Below are experts of layer 3 (counted from 0) of a mixture-of-experts language model. Rows are named router (the router's row for the expert), gate (a neuron's input weights, with its number), up (a neuron's input weights, with its number), down (a neuron's output weights, with its number) and show model dimensions 144-191. Each number is 128 + 32 x the weight over its row's rms, rounded and kept within 0 to 255. Numbers have three digits each.
After each expert's rows: a language model's description of what the expert responds to. This comes from a sample of Wikipedia text that the model never trained on.

# expert 16
router:153160173139147137192183123122122115151138142126137137144091185138170165174072128134139156124104142168070124115190178096099079165117107121128094
gate10:139077090112164131151147185107195056153147112121125181112117138065134074154147154151083123122163120137157114138195099154130158131067147166206087
up10:133154189129092168109084116090143127161143194095112143152173160155105160102105126113169090095098153101113167108140120090111171112106147165123151
down10:133083165118138162171150105097155181124198146118152087108080120151093159127106118147090131105140190202168113144080071139108117115126119131162132
gate11:085049105153142163056127077140118120171150111119126196147120181093118111150126133200151117119078178102190195106111068130122134100101067118094151
up11:119114115153094192086154081059103177134127111197185124095135161103167101094150141071148161207111144161084109077120114117126161106099041097100135
down11:100118103093132079148129060168162083140144116098115167148116109109129110081067166101108112139183155114083192102152199187127104126179166144132124
gate12:129130078123147112088133115142157096185097115118124116182121060136128136122109064134090201150104161055141099156095129123182098098138097115081061
up12:139152102106147151184150106124135142138159142129144188188123077107139183125105132104067130147107121075151102122107070126120124113113028144128168
down12:126119126092160146077102157149132103152070122067081137076112128121092080144092061117150133192122143105110126074092157155136095128189174087150122
gate13:119135121121138093089199104094121110139097093134145119121092154083158166134165095084153125136096150102159124113172058079102087168131135070117113
up13:125144153167154101088152115147091081134153080085112117133122083080139106172127089080111133140169110132195127108109154074162125121114128171143073
down13:125173126119090095135086129098158197147093136109089102129185156161135121083151141118105153067197129139118098102164135150136143127108137105101145
It responds to: Articles, possessives and numerals beginning a noun phrase, as in received a PhD, the ballot, his, an, two.

# expert 1
router:145184132135105113110111103091135188133167147092175115102140126106167173162104139112105065118122173119163099222099155127131166118143102113173111
gate12:073141111126091083216120190207189166094166104109086092087142177132118107103144216139144133142132098150131083091123084087129128115163136176111167
up12:122113075117148106129078132045121097162128107185143091187158082148083134033134124161107148065117141146140105161128144065095107128104165096088101
down12:147118135110182086147143120139189081098149142166154118126157117138105163125116165153160208124134108181169163098177136133166154094132126129157120
gate13:134109108145080140097145116131089097146135102112096070139145143153121089118169149094134106114129163106142136130129136129119160112169146109107176
up13:152138134159143113097164107125145135204108092138086141118120151045181139054123132131112102111115131092095117164192091148115122143089220135126081
down13:112151083152137110143123097148105109158132106123128174145097082184164184139116112012162144147098139113143092139184156170128185130138174169072201
gate14:089127112076065155137101159172095058137122104143125095148140138093086086082176095143139131148125202143105122103124119111142124148157183176124128
up14:105160117125165115148126132134112151118112103106138103060157163141127064130141128126139107118174143150124086145124138162169135138161087147133098
down14:118162106135160122169149136127077080150152075160109177047034168105126157115086122108129088125102135102118123097171149078149189197092131147192153
gate15:142116137116179150117106150123107101170126117142157124197182140100144097103108165135125122071105165120129097152132143157119191105101132125143094
up15:001174195140087131135179140092137154154092136153115180129118118118114162099137119202121193130158083188133129079143187143126135106118124134136157
down15:082068159162097090137144174138162154081195154146091097174120092139110122108117120136108118101135095099154092136040114168100121119094119088176161
It responds to: Equals signs closing or opening wiki section headings, plus line breaks after headings or tables, and capitalized word starts like See, To, De.

# expert 3
router:134180125123111129099111186091135125100195144130148141129092079196084125091123103124079111145151081078103106176153134118117136092143119140099143
gate12:120089128065102101103130122091180086083183153120134079103145111088080104105177099087208114153151078149115108118175127137115142102135163113228124
up12:117116136190128150173093151177128139141103136124099141133101106169103106205150133149117131115067184047136141103152140131175113104130055114140096
down12:115116103129101162069128101129123103171088126138146174139177079120120114111138137142110166129084208140144137076131133111121098137129188136144149
gate13:089095107130129134109145136137105165110094139135125140151116084078167181144129123127138134111114154126129129128136107179151156089123116126176126
up13:133116138082166139091143165104119166131141095163130119160100110127157143122109145122143168117081155083141151097210071169134113075182185096118129
down13:139161103116161081094158121141193059145149164102145128160092133121106137123162071115140038169141128144157150122092104074087156072147167106150151
gate14:148132076152132095126164075139156107189103137080116126160094131101111137107146130153107124109119138095110130137093139160145177132135065132134093
up14:179138164117057183111133175091111140110143171150103087160112122098110111130090105142173170146085078138133108154150120117160092145170144087121162
down14:112110084156067069144157050077195139135105120132149050197152138172125145152114159102107136088164175107113102086101152152137138107110137160091153
gate15:140124148086153170126125094125099123123133131207124118048119116165161134134112099199093114134071144114182139169183172102138133122136117180132120
up15:099159146107102119121088110156152142146129163186090095085146115128163111147118065160141092168129140108145177106168100158142180134115135138094107
down15:133133118123131053137105120103126128122184074097107048100122129144127158152180127110112113155132059103131150171131107139139100088130139086186154
It responds to: Punctuation and layout tokens such as hyphens in compounds, en dashes, slashes, pipes and line breaks, mostly in lists, infoboxes and tables.

# expert 11
router:154146134124113099060088196100112199195128129176162125199153130135086135133083128107107151138075057113128114114143120149125120064159139102104142
gate0:099138106123092126097092070145125147151131077123103061237136084092152067120103126085133098193129142095171144134099148156141147115045126158089145
up0:062111126065109106154128205122184080132142156125111140098111135135154114106099136146077151135154126138071169181163173102174183160189144114136114
down0:145193104141106143126086147094181126115065140134145131135154141065121108174113136086077180162109074136157122099119156181166126133103108157124161
gate1:164141176162139135106149153163131134099119150100126078184168128146089143154104128121117089097174081174122125154181169103079157144138160167087062
up1:173137157137070119162108124108095169094130074164072087105067103151150124127115128132112191097135135164091108119102143103161145155111133136152174
down1:164080147114162192091144138125172090128149156056071059122196128128131157192115070152121117113120125117125124103138086164132155113119106119151092
gate2:046142076129138128070185094133081121113126148148118171150170123135118107195107158138155103145155116068101102107142095095123142167150129094071178
up2:154164148127120175171135150159126144146206083160121149091155133040091106143060091081158116126119081134150142093102152140120077120130114106161119
down2:142161174126125106090156142114120137122096132138112155127098138170125154171144107159110162147120168138134166111119176048145139142155136203171165
gate3:148077128079070167129094088136131128093158048121087120106054148069137111107152105139156084150130140100169160101176146130144099118146057097140176
up3:127114140072093172188078089144172086154137094160164127117163165114123121071162118124076066108105115143139134110138136175184127098124047106089164
down3:116072144116127173131097150077153170189105100071158118081111119165144161175122131151129134151091196111091151119110133128107141075121132108160161
It responds to: Colons after infobox and taxonomy field names, opening brackets, semicolons and slashes in lists and coordinates, such as Tribe:, Founded:.

# expert 15
router:139165088076100129071207140066091142169140126162134086105151133176085102136130100152150119179157136113038082116053111158159078182149050156137101
gate2:212150147102174127118091161124103099107083137116169090157188151096129141096126174142132101178150121136147134115145131159154133131139161138171120
up2:093155104099176150136096076112125132138157087175144077145078116117093128078054129137068105109120108147129155138152147100116119162117148100142137
down2:102179133111152096108133166123132126142068167119114106159171079118087153146135135097135131128200127060161115129104089145128115112134134087098069
gate3:116169094112184180138133095126143165136113101151137060070131126206139075136120175153112158076169153128111057184121158093203145156122115214090110
up3:150069108181100096129047160072092139100166134117176189136089165113104147191122141135113154118101090103153159130138101157112094126091096109084132
down3:122120184098101054127156094109115123087124157156152075109123073151097088118128097200190106093156134155178092132122119084147157127175189098140092
gate4:076133116148138131118121129140142128135137136127116167124131099133131098164114161114142163146173148144137147167103115137118135193099089102104123
up4:131143146113133137122161118161148169081121144140087143156127130080242156109156091117119101137112135157098118148155137171098120137135148137111114
down4:087144126093123130164124134111084153128091120117138125115098131132156151108119132090143134108184146189135101137122169045179175063092116101096118
gate5:099060149151110077080164068113103145152102138102101094133173068168088145097124121163108145123107133087142084100118124131071181102129169079086138
up5:122117091108184104155141166170148156145114112123142078078125115140105127119133169121095040153159132149132103068135110121142150117131103119143151
down5:093148161156118140156173086166088115149118144060110100117151104124204093122126141154078115092108102143146116121148132099156141132131149076096133
It responds to: Verb suffixes such as ing, ed, ated, the rest of split verbs like explained and retire, and particles like up, out, down.

# expert 23
router:116164131169149094111140159091111102153172053167092121130074176162116164088099136154165184059092142203133096171181151144107116168116133131126129
gate0:089180130144166077179115153097149052103128081114117099176101187156103153164136112108154103166091142090087094101123130115095157139118150123153161
up0:179093150136166135114158092121170072138129106134118118147097127169096177142107137124121107110071099198101161157108150124101117111164135135115150
down0:125113139091132115104118129108145145145121166106108095084154161071113061113145092142134119160167133115109161134106115118130126159072126116079133
gate1:154126138100098111062076055091137042185126114159154133155144163139202127144131157057126144097102095086116152111130122140144127117135082180110167
up1:104100145161127092146144160098165088113127112114090131137132094102104120082069125164132188125153085124151122126117134184092077148138123083196141
down1:124135085140083144105078116114077105200111160110182091172139097113119123123136126126138085095191093183109130106177160142135173120163103151155109
gate2:124087110144141116142137143110155165097151107132165128138129107125161146172136079097118092139115058123080176155161166104132118105168166115130107
up2:147145098061146109121105146113089118132137121108048135086131092158120150118125165134094157149145116176157073120134161140177173126124121115086107
down2:064129121140165154078082151161143131100134121123201132160193107037167196157131121114096155139155132141133112139123175076120110119176123136092120
gate3:105072149102132131154117129165128121087107097170169112120186105092062113153125193120146142156165136054154182215192140092134182144162106089136091
up3:090100118108108148112158105123124152116095118172132100114148131118120150139119165138150138136129103149074143199222103140120133190195126098134132
down3:121194168082057144106112061162138068145163147079133180158155121173185129131187097107114078132184142143134097093080109134107109141130185207100153
It responds to: The conjunction and/or/& and word-final suffixes like s, al, ical, ating that complete a word.

# expert 21
router:135116147161181147130105115139139153151119163141126152124125049070138097166212119058152127147075181112058159159180141088134153111151080102122121
gate2:143155173190130137082114180181138137139109133127117207088106094082159123112163096156145118109050112161171116142087120096088120130097177132155134
up2:115181137125194219134148085125093175146187202157163072115166100134141122115139203080155136174120090129048105111134170110116065111150128171152108
down2:179132148136107086112124183104210147111098083086063141136078089117127157149103074129132124134125169103153142201160136125132106145127145112151166
gate3:170146102048097128097114142167111145114148124171134156129157140126180119128110138130171122162147080140188160084107138182158105108162208127080078
up3:164168122218113080110107146084143097127153137124151092162123099081071140086097131148127123158141119152073096148151049095054141182108111119150198
down3:148100084130142085114161131148150148069135137096103116141190169101183129106134124142120126215152161092133096098191178093131100121162146150089123
gate4:118140143124137099152144080151103162168080151102175115116142149109134125114075059137099102079163121074127184076110070165146140109112119100104138
up4:138117149182142127099147126169098148098067115069151052117094068161128109117091094115147098166145135180103114148179108077096115126068144152132112
down4:151151120083110149118140184140106126151132100101083141075125143196166132121176188149167121128139076107153131103105115172164166104152101088150191
gate5:074163123069107161171166090138167085177127104081171095126123162116095113130140147159089138179121144142128140169128151140090114130149138122086179
up5:078128062114160135183117109160120104177135143085141178115151140120080166134125098120136146164129185129116166114097105132134087148126125113101143
down5:184080186201089135108088121101086076139130166185145163069127067135151117156121132110083145094166117161147146089125094119070071143160092137131114
It responds to: Closing parentheses and brackets, and single capital letters inside codes and abbreviations, such as ALG, SOL, NBCSN and airport codes, often in tables.

# expert 19
router:158101110172120101127089145128128152088170121164143103143116087108164098123161110158162137149111116106153080142107074121146136108130111137117143
gate12:136118098138145125107097149150130175141139130176190092171113145196214147082076103105092072118132097182092140159171144140080063150104132177151088
up12:163117135079169235092175074107129106131153069102165107119112153122148077134104120106126139117128153168117113169235151155125128099106131123135091
down12:112123137118082096146146160133130176147138191104114094108094086214117129130140108114126089141179159119157107156101122085115126134137141136108139
gate13:075152141101148111169050113146130169052153110142158154097158128160105198144175134097111160107189097114157162110140093146183132170095131139170108
up13:113136133130131135109099147148132131103124159146159206148155102146055131127129102082123166178195060097083091094127116122095089189172115123135120
down13:212153125097063129104187122131151129132170125136115113122108148063158127164103113181103176102114183148146136118142097123139143103116099141133183
gate14:134176085155119154119156102151164097132085116104058116151128126171104118113110174112145149164127148079155141160120161049112102105128113159091155
up14:174156109116133119104153132153131128125092165151031122131108141142168078088093137128145133142120129126133129140115132112140152137115169156103136
down14:144095096145116122199140154155082140148109191131101128130169182136147167167080136158116125060130136137127145094092074148151148147197109127125123
gate15:117078114127160176052092125063093112160136083135150113153156166134107170159052137135115153122121132162153103176151152102124163131150126139120168
up15:114155142087217102103131098140101152109162090153159113104108095140099126125089111090096153113146114134096075105152115148103178155158083140151154
down15:127140153158088172144149140132162105128065105044054108149110155141127172101124135154091128174119161108107174079126170173151073108117114122193132
It responds to: Pipe characters between cells in tables of numbers, results, votes and awards, plus semicolons and dashes used as separators.

# expert 0
router:109142135127182134171180117111099116184143164137109146142131131110153169157117164085216153157123122163102187186172158113132166112110086176173113
gate10:130131100133211115080113101115129053093128156115114110122126142119089134045135106118120075124160184084135124103107141110114119148114147118091135
up10:123122147113207122136119074108136109116201213163140104120153123140073111061128088119116048135185121131138113100134172118123151101142186037126141
down10:114115152127117085143082187077125130129164130130144125157080110115137127149134039107137141129151142134063134095125151124085112192227150141135119
gate11:127162134146136138167170083095111135150093130095149152185115141130135205074129209116123135095151172126084097132145136131138150132119186127134138
up11:090151145103078164120153178175098097104083090131086119121117144107147133116122111109170182143079199119052108170149077098096124096091144112144151
down11:114172099134165091145082138094110167127133164071113135138150077149097143158152137112095151091150098125165087100144146150095106133111187083065108
gate12:081132152112136178182125097114096118170101107193088119162191136170164181072145089166122164161101073131129086093121137178099143042127157055119088
up12:067153203150121196155129106102154113166116135145175151139173157170166169117172087169141101177093069142168104105084160188130101069130147047151183
down12:115101157159173082173165135087105070113134133165144158165149105083132141142141116130092133107124116176113099201156064070167096106093185081125090
gate13:108124077117084147133113083149159133108149163132119181127130094163125154130126068132113131117184153148136062097163133147108152151142162201113104
up13:070080124137101167138147152167113113095074139180097131120119191149164167081143072163115133098192179099130072111154130135129121160064136127149167
down13:064098043174123186127137092134144161066142103113083171172142162153162135158049148071146120141200118128068111092111073141126115134172146171091105
It responds to: Articles and possessives opening a noun phrase, such as the, a, his, its, plus place and nationality words like American, New, North.